From a checkpoint of a small mixture-of-experts model trained on Wikipedia: 10 layers, vocabulary 16384.
Below are experts of layer 3 (counted from 0) of a mixture-of-experts language model. Rows are named router (the router's row for the expert), up (a neuron's input weights, with its number) and show model dimensions 240-287. Each number is 500 + 50 x the weight over its row's rms, rounded and kept within 0 to 999. Numbers have three digits each.
After each expert's rows: "mostly gets" lists some tokens that are sent to it at least half of the time. This comes from a sample of Wikipedia text that the model never trained on.

# expert 6
router:561551550557518492536504553405450491648579431509464456482442552552506625534478595444503450436440509515603520467556439502510512530450448474518491
up0:515418533404437513540471419571504442390555562528591481465486468434433528519521405450523529504551613477548502513458388440590515545557419509641440
up1:467498452488445618524494571498466495473452516534487428401455432497523422586400465477532572525584535486377531520512427439484467534510553491511406
up2:523495517504464465476560438519567570407452513514517500488545517476534399449569530519542508530468489414565483484582516494509496456475447529585515
up3:386529455514528557558499510571543551507417594474594447470504526445522530616536469503546418419446442394548522422469506457517483521547512592487425
up4:527532488590487519547544577440513497476531561466574458475557444518450370441583517573467488499423416563469445388444375449499454538501466592509620
up5:500528607507447590481506439521507426465581425505465539425476464486452600568469509529540438473494499610549527472519439458446475554453518437519497
up6:480447585454453461400540446517497374477435543438481583561481589491490404534525527414535527581531447497473428534528493586473516463534520485484534
up7:529416562553545554515525571514512437380495483502560506494490542512494472467547444545583407585582475496524549525591493452505503542559492570460510
up8:522473506477494483479518521552524549464475499541461504502553542501474534443500484596514594529439432540501541428530424541497499593499462475627478
up9:453468444461450598500575385442537461444544562434475443552450531518534480512423569604520541584380498503496541462495522462429459581474426553427463
up10:513405463478440566442550436470497569474486536536524565437466507473535547532516532408474502531385558418548490540496446472471511562551431461475491
up11:505539604574477520497488538505535491412572588416528565480490549551487527484441474467518431558437517521614460602596538483450478519522454574510427
up12:431528444496433517480479501538569442471422491433461394479502532459495357419527468532501407469452498421554505516549570534490490554466504557486520
up13:507458487459494448464550553508495512507493510468560512452511501396481521537622430573456443530508587458421475425526531444547455575416528457460511
up14:556457524539398518427447588557515519430525540515534539519504550547538607580551471643462497542514522515433554477497543528491489524516436643508470
up15:557574503469494548577555495544511533544557517583502464515585622476490456451498476485534426492497446532437590561515493532387520438494496607536393
up16:453563615557557503553503561424423461555405514502536469474459474437538526529567464471444505438414463415398546405389503388549435511466528418490499
up17:510415473531470519526503540577469503499491534462579537502415486549519473418554532463476385500499525381431650495386533508585490581480532519421468
up18:419478516461543489440414508452485452489486518479507577507487516499474443580514472559485478474524425461572416624411532554427560494516484501537573
up19:466511484453518595430529464572515564448504495595520521491576530469471564467501569486523441452444527452545466430430462513440440566455430526512530
up20:467450551498474523410568450511599562528393461448581557528493530449556524437591473492531522485591447391357570462494500519528434430438531450495393
up21:543567470473516449553490434415533525514489535486380469551517444475535478481478514574587398487486565499518651514535498406548461529529452431519461
up22:492553537499389519484537572519469526493516530575584559475536587559570485557467479579481407514550510445483542527489565531573434493502534526512511
up23:481510466421480537501503378472407515509511547566382617462555529492567473499421548466426504578540487474472514510507495518495531463512456480425540
up24:478544476410435493447526611423487499428482508510474533556506537568472454493501571598471581526422569460556505479614475452492458436466449520546462
up25:471515511394474600504483397564415557515494533469518492464564563489467497492481586419595521493483471437544456502451486506428546552491388493479552
up26:467540442385428548409484401584503521418399501441554525458459400474547560475505436515519495490483448472527482461483453519482448669483509473534351
up27:419502430511447494506526490428564514436559489500464484406502486520431535552597384466461482420495429478461481523524500512527439564560501421376483
up28:428473489581493513436559541573481435530550446634451433531527401431546525521524538515518543514395489583551471429572460497511480545503493486566509
up29:513438464532544491547533507470468504616482458489614500424471495561532421476471510509526531519523424534508434532413477438433512475559544483541474
up30:501478361540495505564546480487470560561474505528474528428580571568558547480529422503522548444473550454520476508450471520436466503511448542444535
mostly gets: "and ", "but ", "or ", "\", ", "while ", "), "

# expert 1
router:459456490541515483585551433514509477514479515505544528428430533571486575470505453484543544507518458446434437487510437477395513466573535450544452
up0:453477495538439399453474504477592548586496582584538511447494514564534513498405552450394466469450541567529419503465527551544462484547569477419521
up1:412468460550468530578413478408492478529419579595486496577517451465439567472572502515510461569478564468623484576506540477507465439534512528512395
up2:514484486342451482400495490560463507482567491446499489498474490522586518441544485454516484488442530474496577580577530502528503495592606521462499
up3:478493415525508513504497479490444473481443498459546411376493587521530487463437524497505478420526579562543504519506510564530563509509433395529491
up4:550464425535556564485489492488465531483574420453568527525493528480490590560577545551468433502474498552432525529531470492553471565509553465500451
up5:414432503484506446394436432520524431508529485508470453436523532475505501543470428459562471403423523558467489570522465498513534500527471534550478
up6:534542520469458490506462479492496565497568488488491504580548566576487486405421561457553405474423417510444462551501469538506516431456474504431459
up7:513410412542417464596557516474589464501400555530472419501503520404550451650449518534570517457574479496430442414502511521622559513496544578477511
up8:416395532490477524438454480460602549475527476542443448605460544492448472504519537469428495357472486497497478628505625479526537591446534444527567
up9:539534558421569447530507508522492559448541468513539444512473509487490631578528539467545402466415515544503536482477460554545553520481514496402548
up10:468560552527497468563417490600463612483481488510600564520469557510508498523513498462540393541443544436484434469569532472528493450581576625550541
up11:597500512518514560494532488501398643571467621463582445427613466523457521518467560525379470383506526502509481495570571503459553574481426449507495
up12:484490493529504442497506508545523450413469438508627468410522547503519440463475475406485456543495484551567509469504530458629407481467473540460462
up13:424543590481504498527433463544427583464484452555384515530622532499418588515465428525560487434483564540560490514591518538595459473499417436600456
up14:601463527457485503485469470543451520590569500402436474519499528478564384582433519504469515448557544454492526522549587438596494582477491515548495
up15:495496417462463475430528423473471555446462429491423447527482588381537501554486513480527479480442505494458600510575558495541466476440575462502486
up16:515600508506523594502440498490508516485473402514412533594503572522448482404476522491502430480497558484513567468462425416489418477555590489498481
up17:513484456523486511579457499521529636443426514572607502446469551480467511424544435497516446630483553597472555480524454530491550502484557514509494
up18:522495516434461552502496485466528574488354504538570554478485503521571549511639491420454544521510551632465520523519567591591519538564389488586522
up19:503619460497424450570540496581537492512428443514521564490580571511455528604523462565540434499448562595527523504543598456545481505481443468515488
up20:494534432508448511460479497508474591520484520594462412497474499524496567479412466522453445506434594469598641504425485506482404531437522502481541
up21:500475501431485506473518581537600528529457540455578455531500503447489419548517512512437517406520460440481539568460483502564408514547504549501437
up22:556552486488513506538529516423510441528442497522546543577505522544506591504524436557506511521471474430466539452576475517446446572560529653523491
up23:537572416564456536537484459571453506483478410539582465434412538415492539402464495481470419494522474418478461488508485499511529535559565480534459
up24:571463469416449468526392489501394491469446488506483506547510540472424491534491483481505461506419518562555484433487508556431564475448448546512505
up25:526492482473501447576491501526545552565403492472479475458570423502526523512551444479509510457511506511525583497499476516631460494481535615515554
up26:498500454411486433562455472418437526419433506413436505437497443474525407529543529491478473527488496560510517449417472526443550501489459588542448
up27:537476508486618527458518389559468467449536527498413522543627474529480473421368601533544506493444491469580536546469491425493411554455505498480496
up28:484485487539444472478551462489543441496476482501450496488486608470594514509432601565431463484532562468553506501547534452504398541540516655546511
up29:511536457475484475540587525526547567424550568471551436585473515427447439479428526522500500450527559552423537412556465479426432555540506484594560
up30:451407442492514522470474504607566494515491437534455509499519489577556527424568551436422487569537480483654543506469535441579462480493467658462473
mostly gets: "in", "re", "us", "i", "ab", "ul"

# expert 5
router:558485560441501533539543564545411479545533533512516515436504458541531515495540504484532489534485544616431539510481549519479535508548529563551509
up0:497486596561537499478520454439482496486500489432536422425579518490541500510481513563528457488439515469537504482542503513550437517502418431623501
up1:524496509365476390564393494452534509543540453527510447451500482589453461502559465519543489476503547474498525493517443440548379495468446501479460
up2:448541441466479490490521498551541506478441570528446486492505466499449499556542425539429467463524508599462469561499418414480458512493386493521534
up3:520423521438504488544566449468491544498534469423580512436477505416509490490485485474489486450427448530600558551472484493545476472446535569435459
up4:434421492573508504477459540527504552373553479435563432532513567430536534457472451482479541505406486507478393454520471494578405604498527463495521
up5:539484505507490581510532546519392502480484494464538500521529444554557566505542597600464570461529538514526556504432521608537482622529496485625584
up6:484451356445454473452595427423537420514522532500469451531465552446626533505487541563484566509497472465509499541509509421488499429458564596572585
up7:555522451540491547474515553447525509479425520503462497547546532550483478551448422528520484593576509555605498494453413473471484449523446415485491
up8:414571406514395521495501401489572475458496529580462480574459481482442512481457485447547446542457527493503532452509587495496490570558387664482478
up9:535500370550505519550493558511612500473460585567482417552453491508497542544466511453481495540512526549509466483485528429622576565502526472528508
up10:462449518466583529553559429472508563438455542502579478457463507545493425530487446412517504527491536505456439407481463570553519518519508487513586
up11:547547478430434521493468540539479544521452478544584545454443512547514346538466474589512482470514535551452584639589539436578456586479511445572472
up12:487500462600443480531497374528477516467476504550409486496565554519457495457494473435532529477450532384504581419587505449560389462406493562645563
up13:418474498577448406502576483478495548429425496477527537462601418488380545447499526466492490565482440561536515475462418483438448545472544546490509
up14:449497571474563504433447539569519562499477522515487552510525536515480538547502511434595494535471525512499525485600433500479486540472449401451516
up15:573534504587498441495412505483466508518447509505504520518471539506509537551589510539509469423461595507484390406481416472545401558456466564491499
up16:458495507494564570606550504492638423462551523442614481532538440491469525599640468464521393560370444515562494489456445480513438514546535473492541
up17:438500385405441540496428401491424513483496526459560504513481461571422462491483471480527457508541415414414484422523528460466526405453440530536511
up18:405525417432403476438483460596554507540517455455565558525406520476519478542584465473434495487489511396468504529414423446434502437536498503538471
up19:401414566547474475554563508534470512505529410562439588446568546452589494540495560450466486399544520543504585544483479493508446482493465464453546
up20:512578473423440477472580484467602493481536454517476456521571493505559534529441441501416477483516420597406554567417467559406484511587448416558497
up21:547494540574438448618478435533440421571547423492383412478385548531474571470455573523440464526429415464512523510464475552501526597513568494538459
up22:498538486457530493457526442501534467369524523521400525450474427585564512505449501463512457562490549422476503445661449459552382492449425561485489
up23:528563504461462662452490505476583556490562459504433480448458526524388483488512542443485513552462474550531479536494433422438472540414545494471442
up24:505504539429458565546522529523450539536389515621479518428500662590433458474539455545482494528527464505479541540559525583514538575477444528601511
up25:539458442432579582577443557448491503478469500536525509418418452488507478445476487397489452583534436543551519501548455496513500510539585584449433
up26:474427376539448483529499559525377583540469496583472603406552503484582483485538529535547475464506484527380482433583557431504559480566472532541490
up27:501459576543513455391527523460441561456484492560517573523542540460470439546439611507483504401407530488431517530505527549490482488392432550435546
up28:415515387501505461497548557458507554473512596562525526486549476465385467440537537475516528415519597552466535459531558545451509548435512475424486
up29:606607547467558549575426472545540497406448533488544578508530448478538436533515611566471435491511525545524487483619483396585434556511522528456530
up30:517527503479486561543429508494500458430416579545582547568536559515494406584503442532517489542445507569483443485475515447452468566556472584456498
mostly gets: "The ", "New ", "Al", "John ", "Sh", "Mc"

# expert 0
router:525515431520438468559484479559560500428443444432553492537471424470532505587543496496429480532508459483495546472509463461547525464498433578444527
up0:482546384495480550558395546551579604450547449519472584497506500475498557533561532554447433473442529474524411428461454532518499483569526484572476
up1:603458439573464516460519489466587447575532473513538535531438427575393527557544444529557542508505536547489585502466498471517451491480538558438447
up2:571491503530468507576501519437450543538543595490486543474402483459511470488485573538471452514412605523506536530413535528400453528451525439497539
up3:498534472492427525520469554519452501552462538530520528488535559442497517490511489460516493479496429429445411461466489460493464474476589478530535
up4:469456559492548555460449543502464460424483489471458511526561476502554487565555476525526484543455571514477426490527529512510519413620421480466553
up5:477421453537513430421484461456492559514449577510445541474525421482481473487437513620525511445425425476605526483426559508479502575492398535509615
up6:437598519500448515571527449469484480480567503458480517497576554468493492498487496502517541462472519583519524501496477573463472523412524489456403
up7:515503563458473569575477545472453494553509490491424551503501534412587471486487464512510443476508474499496542540521547490418469462542532417539530
up8:487529518570526416513499560548519509474533531466522455586511487432468554474504569550500512558451583614536545578572487546532535542531431508508521
up9:536523549501404531442440518474555450512462487546498559468620539443464554463461514598502522546523410475399573554476516515524480578388418477549529
up10:428491523475514605473455485559496451498598489495496531415542468451555533542455533579542432474478469439536499497526539464468485446476492517538498
up11:546461517606567505525395509414529588492446529438393543453395450524474565477526548545519402417468591482458502522475499520597483566411414507460536
up12:491449624495428425489537584598541562496499505479382554559435480426482548520481431568491512566488471521592565508502496581496536509492479494511482
up13:438468502604413461494460528511593611549470496512570435473432529419490509459504508400432522531517459403455485548493505409448510533490456572540469
up14:565501470489449464533499480491453568513517538571468507469519559517465469419518417484576416491476475511449524556483476389537476512443443508490464
up15:565507445541438509508495565597434603469576477529523462538603453537490503472467453596502536435528461446448537551458574445526532518511456404464473
up16:543484532471525445554516507481508521555479577511558572521487482557422464540498487508530454518508610460496509486426435492556477559469531495540530
up17:456440551432527578472470510523523465514503499401502509471423452465487505526490482508557479472464547444461486453628517464548397576537474551436425
up18:448447524595455462492512481453599402400492506485570521574507540472420515548478486492563519542512500502433436564454451533522452503563591468591513
up19:505468408450439524492526440438517435519423518477483457466548477496476444402487553416524471542569487453528419457591449481457532477461446552471526
up20:481552443509516458530465544466495472508517558538439569502488422440566526440468457545423520485456514474532452578446503449475487478481522570507410
up21:543523483470488491447548484507612443534493615561492553484514481552572417522499493533504482486533502537468471586468564503492519457527501398513511
up22:569502576540451605463548417483511638402450530586443532545553523450612387517402461532492488596399454546430509452503443398433521493446433522491546
up23:494446554495491379500472515528484527483438551426453486479575609440494499585489417520555443473483477466479517537557517462500491454480472488611552
up24:558459568435432499601456458555467607479526450560499500530499555477488570400474457529492404578526537527412534572467591539427468467555506485571465
up25:492569541532535536555535439541541482561468586517474438459597555445528436441411526424470499524541509459520543615451511595508480489410533544548574
up26:560521541516484517584533493571481454545566489498534512438464527476428455565483555528508501394508453486582516488457389414459493495537455457462381
up27:512467508409473430424423451441479548483512504453458472486482558510516441564586407543476578465490430462490524530535431469459544509487505482667552
up28:453500514407544451470443560359490460479479601553524527457485470398477437484541447466562460554495471465433475559477457545423446495471459491511447
up29:440430501498563510596539502501538468442509484502481467561526489492453526514524455488467432560456503512468432450545472605529468518571467506455489
up30:453494453511440513488487488447584446578463556539463507416512468592491513509397477380503445479470433485404540440557457520519510539595575506475499
mostly gets: "for ", "from ", "been ", "January ", "between ", "during "

# expert 3
router:439384516478489455471536468501477543417493522502588427532597489548433448398469505523552525504565533505491449591502531497472395531507541451421507
up0:531467552558574533550448504471561469478534517554452470534544514355549535471607585401520496537432523405493409530391491503579538537534464543509604
up1:470590448516481568600467518479546623470531477494557519574500544471552542549436502500532437434483482574454558465421552466575446535491586517504516
up2:509518536478503573532544533546462481486523403554523433489577578527501447527515509477447540443468555539504571529532441508529533532462500509453394
up3:465479443492430475457532475562414502539420549413566526450584549558399452491497395453541484495512502559576539487473454465451515546476434479512614
up4:443541582475603522524464590563480471451527550495528502597531549421541413553526486441550473473411549458569430503414472508572455493524512467532460
up5:489532445602456496511515416485498542542496458503390455552577494493487577506553585465527476457499555571469543562468512488570367459456576474497518
up6:469431461519462550436462404426504446461459488576580450555570467424537460444609423554555527445550470487571504503448369439460476529535500509433512
up7:543586589558387502598556452515571551541506453567484523406568547525430460560502457624557502533449510410483452418515499518465433564592530515540430
up8:548566559581531427490463504603503525470539639475476552431450452495544460418641496447556530566499461467492505507583524439554477522527467512593555
up9:449534530435458518465519480525511527416440458544541586475479492445408521530505427490422450412385525463584487505511512568597467474611579554514591
up10:513481451550466515535539496503509565550399441429544521472495454458523475502474441547524490482461449490431551496422498484529514594524422471482465
up11:470520514586553482519490465546424504550516558531536476448431456487407458472577530529525487527425475514493500466404505411432530579489384435409583
up12:495553479427521496540505486526465525516518483444559563504591432542462484434535495498611462438503472496507512457572416498527392565493380447555501
up13:559459463533487487452415565463512497451513514540631449467592544471434559573502440479497476512509592422556497495418547507556495549483580493547548
up14:425522459450609485526520496542514471549548451474484449554500532550576525384480587464481446485423506477458467481548574469538450425453496522575557
up15:549563417522380559479467607588493431528492484453515419442439479484455558571530524475505459470478515525523578448450535489356435446460524571480569
up16:439453519538535477531549555441489570523521670456536506602444593439569520499482506512477479394498445529417499493571565463546530581545567430510548
up17:467491499497525513513436478520385507571548538487476454489500561580561578437575513470528442396530525537508542479524471482623482431491469506552575
up18:377580463493456501526430432413571555500490477538518510477453452474467526497454422526452410523553495561574506436561446501486451551588478437596536
up19:477462479515511603497523553459536619495571474586565535457479521517441440491507454421550490528417451530478502483398527456461424487476488533477504
up20:564498456508485456477454458518462568478442407533397554502571484363573577484496436532463431549485616498423468519553456466454429561440534532497530
up21:489408444545458504533532462545566534601504553538516470447501501506513521534640538474583383523537482428529440461488442548589450441461545513406579
up22:600474505538522545471525455547487498602569472549505543529396498563421574509473602342558448558402569519493533449430425535490552513553438555474510
up23:498557449454502500484520503449457518534485549500477574496458426459509502562610605510436421548427577522474576445488495400521493464440498568477415
up24:518559489491499527526468485566545582531477485504475512587566587543490454576556476469516535464578557496460554505415503505508473542437489476471565
up25:513494447480526461429503480474545480456489417564500541465509411450451557515538553498620532512423491565573548410431439567502527511516556444492439
up26:444486494492476482471444462435597489546541504554502439496489433510498502498558428479548460440510463508534492476516507523456430447451543576527462
up27:516516489390478588488483466445577550500548502520487457525445478397521614583488611469507485473481512530543515450472508435542562498602458491471480
up28:540479468506514417521535484506503512498530536493502496503565424473441513414599516550503500473571546445475510510548536514501505484521529440598443
up29:578491474467428507553527478617478538552571544404506596530533486423421494533512491471504535533430592483541523538551436549531522431452448585479418
up30:500489541572487461470566523421449539507551560526467513476385533413526506487461560445455395440542567408515583462440543481491509531419470496582516
mostly gets: "== ", "″", "=== ", "He ", "==", "|"

# expert 7
router:543590464518522477507389462596489546444520507556412521516530466368453505515473537499452473468447502435521491481457553609501537519490469525558508
up0:529481443475604477481446399569443540519488608509493570473492453523450560484580484377497523495428450490543481501507503424539510622481557483550503
up1:477551480519418517456447475558493509531520553499520422452587414589490455494491465578554590547460459488515455522579465462564505463504462455476377
up2:527487590436496492431444398661520461443549557512464561574540547437457520523569484482542436488505497563459525499453434414464491551444478533446473
up3:429529510461482506536597408434524459504467460480481499552453598468482421492478481472415541527562415538567440516531400538452435486441605455500407
up4:522461541439500572476524518558431510410546530583517456521542447519420482584505559546506447520572603529503480528448454481582455573498512503478600
up5:454424468529460573573446516467459492400521509528516581395447519484452559520514468432480582399486517512585521433580563571565496522481514583416415
up6:583480462489469529568477536456447463630497490492487535485499475509453474565479474559495436517489612442465509444493550432507517547483556470552582
up7:486551485524508561569478368468412606473540491552419514560553524503495492480490559517467391548422513494402484464452504472492492513494565391476412
up8:445520476522490516466569453528441493419519562533495549551606592520549455577444460587507498419518470562542534437558549471492497494473456519448508
up9:415515602459572479540489540504401529421474524489483535543388458544430537473471408505530526521493511487467514601550445537523528564600545487415506
up10:541462434506459551516526504533485444466530565566568493447414489513626503506555509430521465500443479436521480434587466455401463550493480458452392
up11:518432519528607457432536477464551503618473607480521433543443492514455504467542485485521515488464573442536455509527423487495571486422477472473462
up12:492392535572581486495527507471469444472501512424435537439527554527517533406525495463471454483534511498427475473526455454469476579486497480552631
up13:479481471476551615427511521565533521550512509441473515584589566475521458499533451446481524578543525551511492592446371496514440480446577497391538
up14:558463489556430485537405463418450551498455543484459541499521589522449562487438467466570507524480478548521553491509511515550483534499483535495433
up15:535422559520527531548537473606611355453474506437507509520511518432589541502409503505437533500450528547503521462426565518476513485458400539521522
up16:462516526423452500532534482409482511461469445600436577415517463536420387459436536612539531448456560520467597460442572478615441433522532499555442
up17:461573394577493428506492482490499542441478566505480565469573537462483493533511526463469475418449399412429541429593452378550442493458419472468498
up18:427492432343474433429457398492498499435414569570423631529488487489466466587534619573478451540401410549523516516482442521481488481569558465443427
up19:511468476509465470472459522413551616590497462487502534510462526429519551523465390430617522458584538537496435512548455542568505532568588540473475
up20:444508592467450463487462435548560471491586512420549460504508427456537531529488423453505471494578490462469466544451533503583531498504446487530378
up21:411483501505527579521458506521470502519486455499427391526408591500516565424456557593400435421499522576557513489544485620544423547465507420491353
up22:619417505488428502511514516482572451529566558451501494523414485558478585557534517589468507548521543615554491446572419508541517517483515502564547
up23:530577606509487494413527503548464538455551464487440542489534588557478540453511572512498490446533427479454547410429493525548443527454468474519528
up24:459506502467487439472564430531520557511471564454411465462499523495466451562528446515541423485538470458535540332414346401526483436469513498471487
up25:491433407492400419547466522428478574520554407541410556534488451455499508493486482527575552448447538464507593576472460399498463569519441600450438
up26:443512454378491529460469538518497511580496581478463577545495558516476501574478486550426478603490408499472459545492536525543416426421423440617369
up27:520478434460473497486499537487555500494447463483418444489451440564445609476509529496468512518583584584570493584543492475517467577462431517455406
up28:393544495355511530450498425433447569494497549446444487470518525527501486455507521526581436504463499372492441532530464444439350603529478402505485
up29:466399566473600454570452534482486582552499474461452419481507514492426555515508491414474550452550550576532431560475508517403416572538546493608518
up30:444510458500550551594443538478422504610509524582533641453511503443524490539454400516441518552409531516475583501489466394477507497515464487569422
mostly gets: "% ", "have ", "). ", "had ", "000 ", "ton "

# expert 2
router:425408447544501453421614517447560457490482519534435595519479527402532447459477481549552542495484462504494423440556470475575480507457453459614525
up0:544402394557555487497465474563582568481431524579491576560620523472416511495574477439487531490450515491453525567468498503499564508532564391486572
up1:462483532449489585507458413514449570533509466503555461482569554532478528530538496492441422626499500459475481504576520571452433466417403661619440
up2:562473591480520455649544580482504497509561446437477410482489539469526551473525486489525486478451496474533493463450552405464520565440575485419492
up3:536450441559452471444550420529482533567478499526509529437520492518566513538406580559529451487475474502371545519526517499445409617583483481555488
up4:469571374518571398513513508551480550495493520509517464511509455491486495547529420479546484489516457450479563534595446530483490420477537445490460
up5:585577474487507475557484464474420555526540480452391465551454531592545510546471594495482388593434534490519617530412536401492476456505549482524402
up6:557525465553525507559477499584489505527505480514528468526558470444420538593540500479571431464478501567524538552575482468565484549503425497419425
up7:538405499469525546545471517425508499447439393490545467570458567424496438518485454502501497391472576415525525500529548570484458585423467439491558
up8:526558568534524542521442414401524447560501476552471536503578465515430550451517470456530517479589493490524490472431479536378556469607433445478526
up9:405550568458449535460541444475563444505442442535574484501454545458401504600598454415504492456465444565466486440522472522535496592582570552516567
up10:498507549380546475531462525433557495432525455486546525466468551494538495542498506528523549454440473527488535579503485506498521536456519486496554
up11:484480483449483460409518490509491453417470477538395480595573419458517561459453517539478468561483474545574568435515456575477529484519482498513420
up12:455555533522545475552325511481584500436493464513490458493575452464444610480532552534448525550494528508463531531574517532510542481570475525450499
up13:499502525472501494500480401494480535589444389578505529378570476443481512575422486479435475482498617453564480466436425557600499509509537470609518
up14:574515494542562541519513512514514447613548519569486573453468571531573555526533469576433498554473482488566555436512516464534508533511555493600434
up15:509516489475591454487553434549459458549525449416566495485456391472567551329436521491552452511449434529469475469466480464429519478488493529506531
up16:446406537590525504493504478447511486458452516513490414583535559503426471489501477509505415476508495567521546439457522515439480590507473526457489
up17:425513461581521508559492491452446503551533488521483592491559530543504465522514500471549513524526495474511540568500392602558543512498554485453459
up18:540555562478559583487467584481561543469582441555587477523465516447514603453488514531508525566470563539506518543542542536448517540506506438536460
up19:465455490492462426525502583486420468572493393518514476426439569505445563492515480463487418497547481512565493625580460411521472544480518415460517
up20:571487453461486457521399464572532533495531493514431522430583438430523480540495418505479480444482457514574649526473467540549493591411372591613482
up21:532501521475492569510494498550510475526477558454542491606570541440466490489530477606544545483393573396462565492493531548498428454413429513529503
up22:514495406577477535491546505492477559541599463510506424541537498586524433572422469400409496487498543434487566562609539461487425492529407544554486
up23:535494519541509488521502445514455546460477461549511498548515553433506508504442586519534492568560501500462441519495491466513525517516456453515445
up24:548539531510449448577384573508439486501471493399559462591512471472510480491510467466463472607500529425564435474456420515506428498566472496541341
up25:513519400558514573429575472605543442542469416408587491484506516504426440512432519501498513519402495426560464481437420492529430446481446477529411
up26:475545547458521565487460492420504470421486495457557554460578501480529528456536528405480494445481525449595435509428524583485429596521489544573531
up27:428484443566494528533492478435509424527511444489536531510496597463426444593518547433454479584415456549495459492454513512603440525496446396459519
up28:592535519560482546420434569530409528504455529485467514514616615459422436458542450552551544382478398490564496502471434582521508464511484595486477
up29:387498522481525580554478464504395483472505467479549544427503494530462523545575490495499447444472526460414507453517428537519445487530453521544405
up30:487494517494512477595525519585493567551491441413554446525453500524543576485456538534506504552519476430450480555503561521505456497494416453520430
mostly gets: ")", "ation", "tion", ").", "ent", "season"

# expert 4
router:490587579398537604433409512438541522521487520476508492534506537593505408539481435538458496493534508491487574565433531452524499502552555497401499
up0:449490478450547488521532555479466581449473547498580531529558538424456516519526511580580465583460532500513510546532501500482468512586586469498429
up1:446499493493456433515544552485581541433453406435541497527449494529458540455592427462507563534472531498388522512545439491451526557529519510489475
up2:425471520506587501526470492594533573457523580460461483541568456477468479484497412464512519564457456473512460391522444506506428540469523484499553
up3:556516506427487474463563505458474479437410510509518514461639470489487475457547556449459548562497467489474472435522486480476449487553435602457543
up4:538440464502436445553529500503578522446550538433495419464516497482485568525421482504514428489393487509497522558508453538418546513527477504542498
up5:512398413491496432584492534471462419489420494496523647435511530544438488543469499597547529588536543478522436468505465414503539429601576441494470
up6:533538555517561550459548514493593553469583568472528561458553522494560465456553440454517511555399544467433559489479514442465504498610542458515454
up7:489416549481444484456403582468452447500586545468509516562547506453536490548583429465519441560502497566429467498508454492441478480470450493456513
up8:547470540488463523559557459489487529407596492469472566493408471460431446412492473535463488459506569549483461465504489554491514551539449571479568
up9:532534405552512509603412503455493597430477568434451416568479507581518469500477470528509482447399482529452480455452500563522475539499456439435593
up10:489453456527462508539415416459502600425417549545536537448522504553532504541475532618420477482463478457465511522437528522460459510549529520557553
up11:566552516582435471476467431490494503481530491584566541474467453523511566469538532637476501492479486404525556519562485570486426657404384613582570
up12:465557415524425530509558579443403443483540507454549529577574502440422557499494489536518440516474590627385597570446508460538537496568368520559485
up13:443503427462496493588502455534542570543469389569553520515511451544507475564519490553560559531538542473498541508461458434496517592467548515627554
up14:528497499602542465562468359454464487453534529471416428510494543569547534446563559494613441486558502504495434514579439395583457405526493533506508
up15:507528494527467506560515476421539594534536555455433501434565444472475542466542540523458476505504534525501477504530414460511481519395485438479625
up16:468420453431581466477516576450480479489468497572515521438485465525509494403496551477467524485513530477414472504483557518415444532590485483518552
up17:476492449484554450589477548597511445459493493494531494411522551522475559458534439447454530426489500481471574528517517502498492515499447469546480
up18:469445396435416454516518470531446531520577413455478481496594496531561419538453451456524502565488399496535471570617510482523470594549556496570533
up19:493544480516429506518474573485611435454496573451484481498527570438520513520484552432471404454544583521475505483565498457442489642513497535532500
up20:426484363371403476482508508426512341463443567511526561554477558492544467502401483438430563516483435447501456514444512488495482592534485471607458
up21:450421434389537490462571561461561590458378567548536550532501555523522578465490518548559510553524510449541425443561517550587541529560504532573466
up22:474481501515491582514561570427600530485530563497498485474508542523466444545498537591644464409435565550443525524497455587567557449515500538591529
up23:527472482442597481457485531542517466539525553519502496609475470512469530449503492498456502494389506479550434450536482495515506468428482486483481
up24:548471530608468434498455338566551568503408577496512485583656515460502468590561549446529532595446473504459531484478498506544496444390472509594630
up25:462464534500435460523616491430535523387436527583522516452510576443593516571567573534503575533540430475477549428436485383407517528449547474591490
up26:499485527553505464418506492496395464541467447509410420475465463489517484514543635417556441496479515462578517444506467416380426581468442467452492
up27:423545499406406572459503430444463532489523518483518523444513562505447510526448540465506471531516474431453578476548463525546509606538543473515479
up28:446474455451430496523464478519521523540585517416579540496485483481500562526536487474582383526449554431541475598461539440551471548437466457466435
up29:490500409470405599452449477544497494507539501533552559466478529525572512530549596573458538528439530474529537486472486509556461523491530497614560
up30:527551463466465450491594448543532440472438565443500425526499546497411495450492502536484450536462508526439504521559575393458436579503486491458469
mostly gets: "He ", "- ", "195", "−", "202", "he "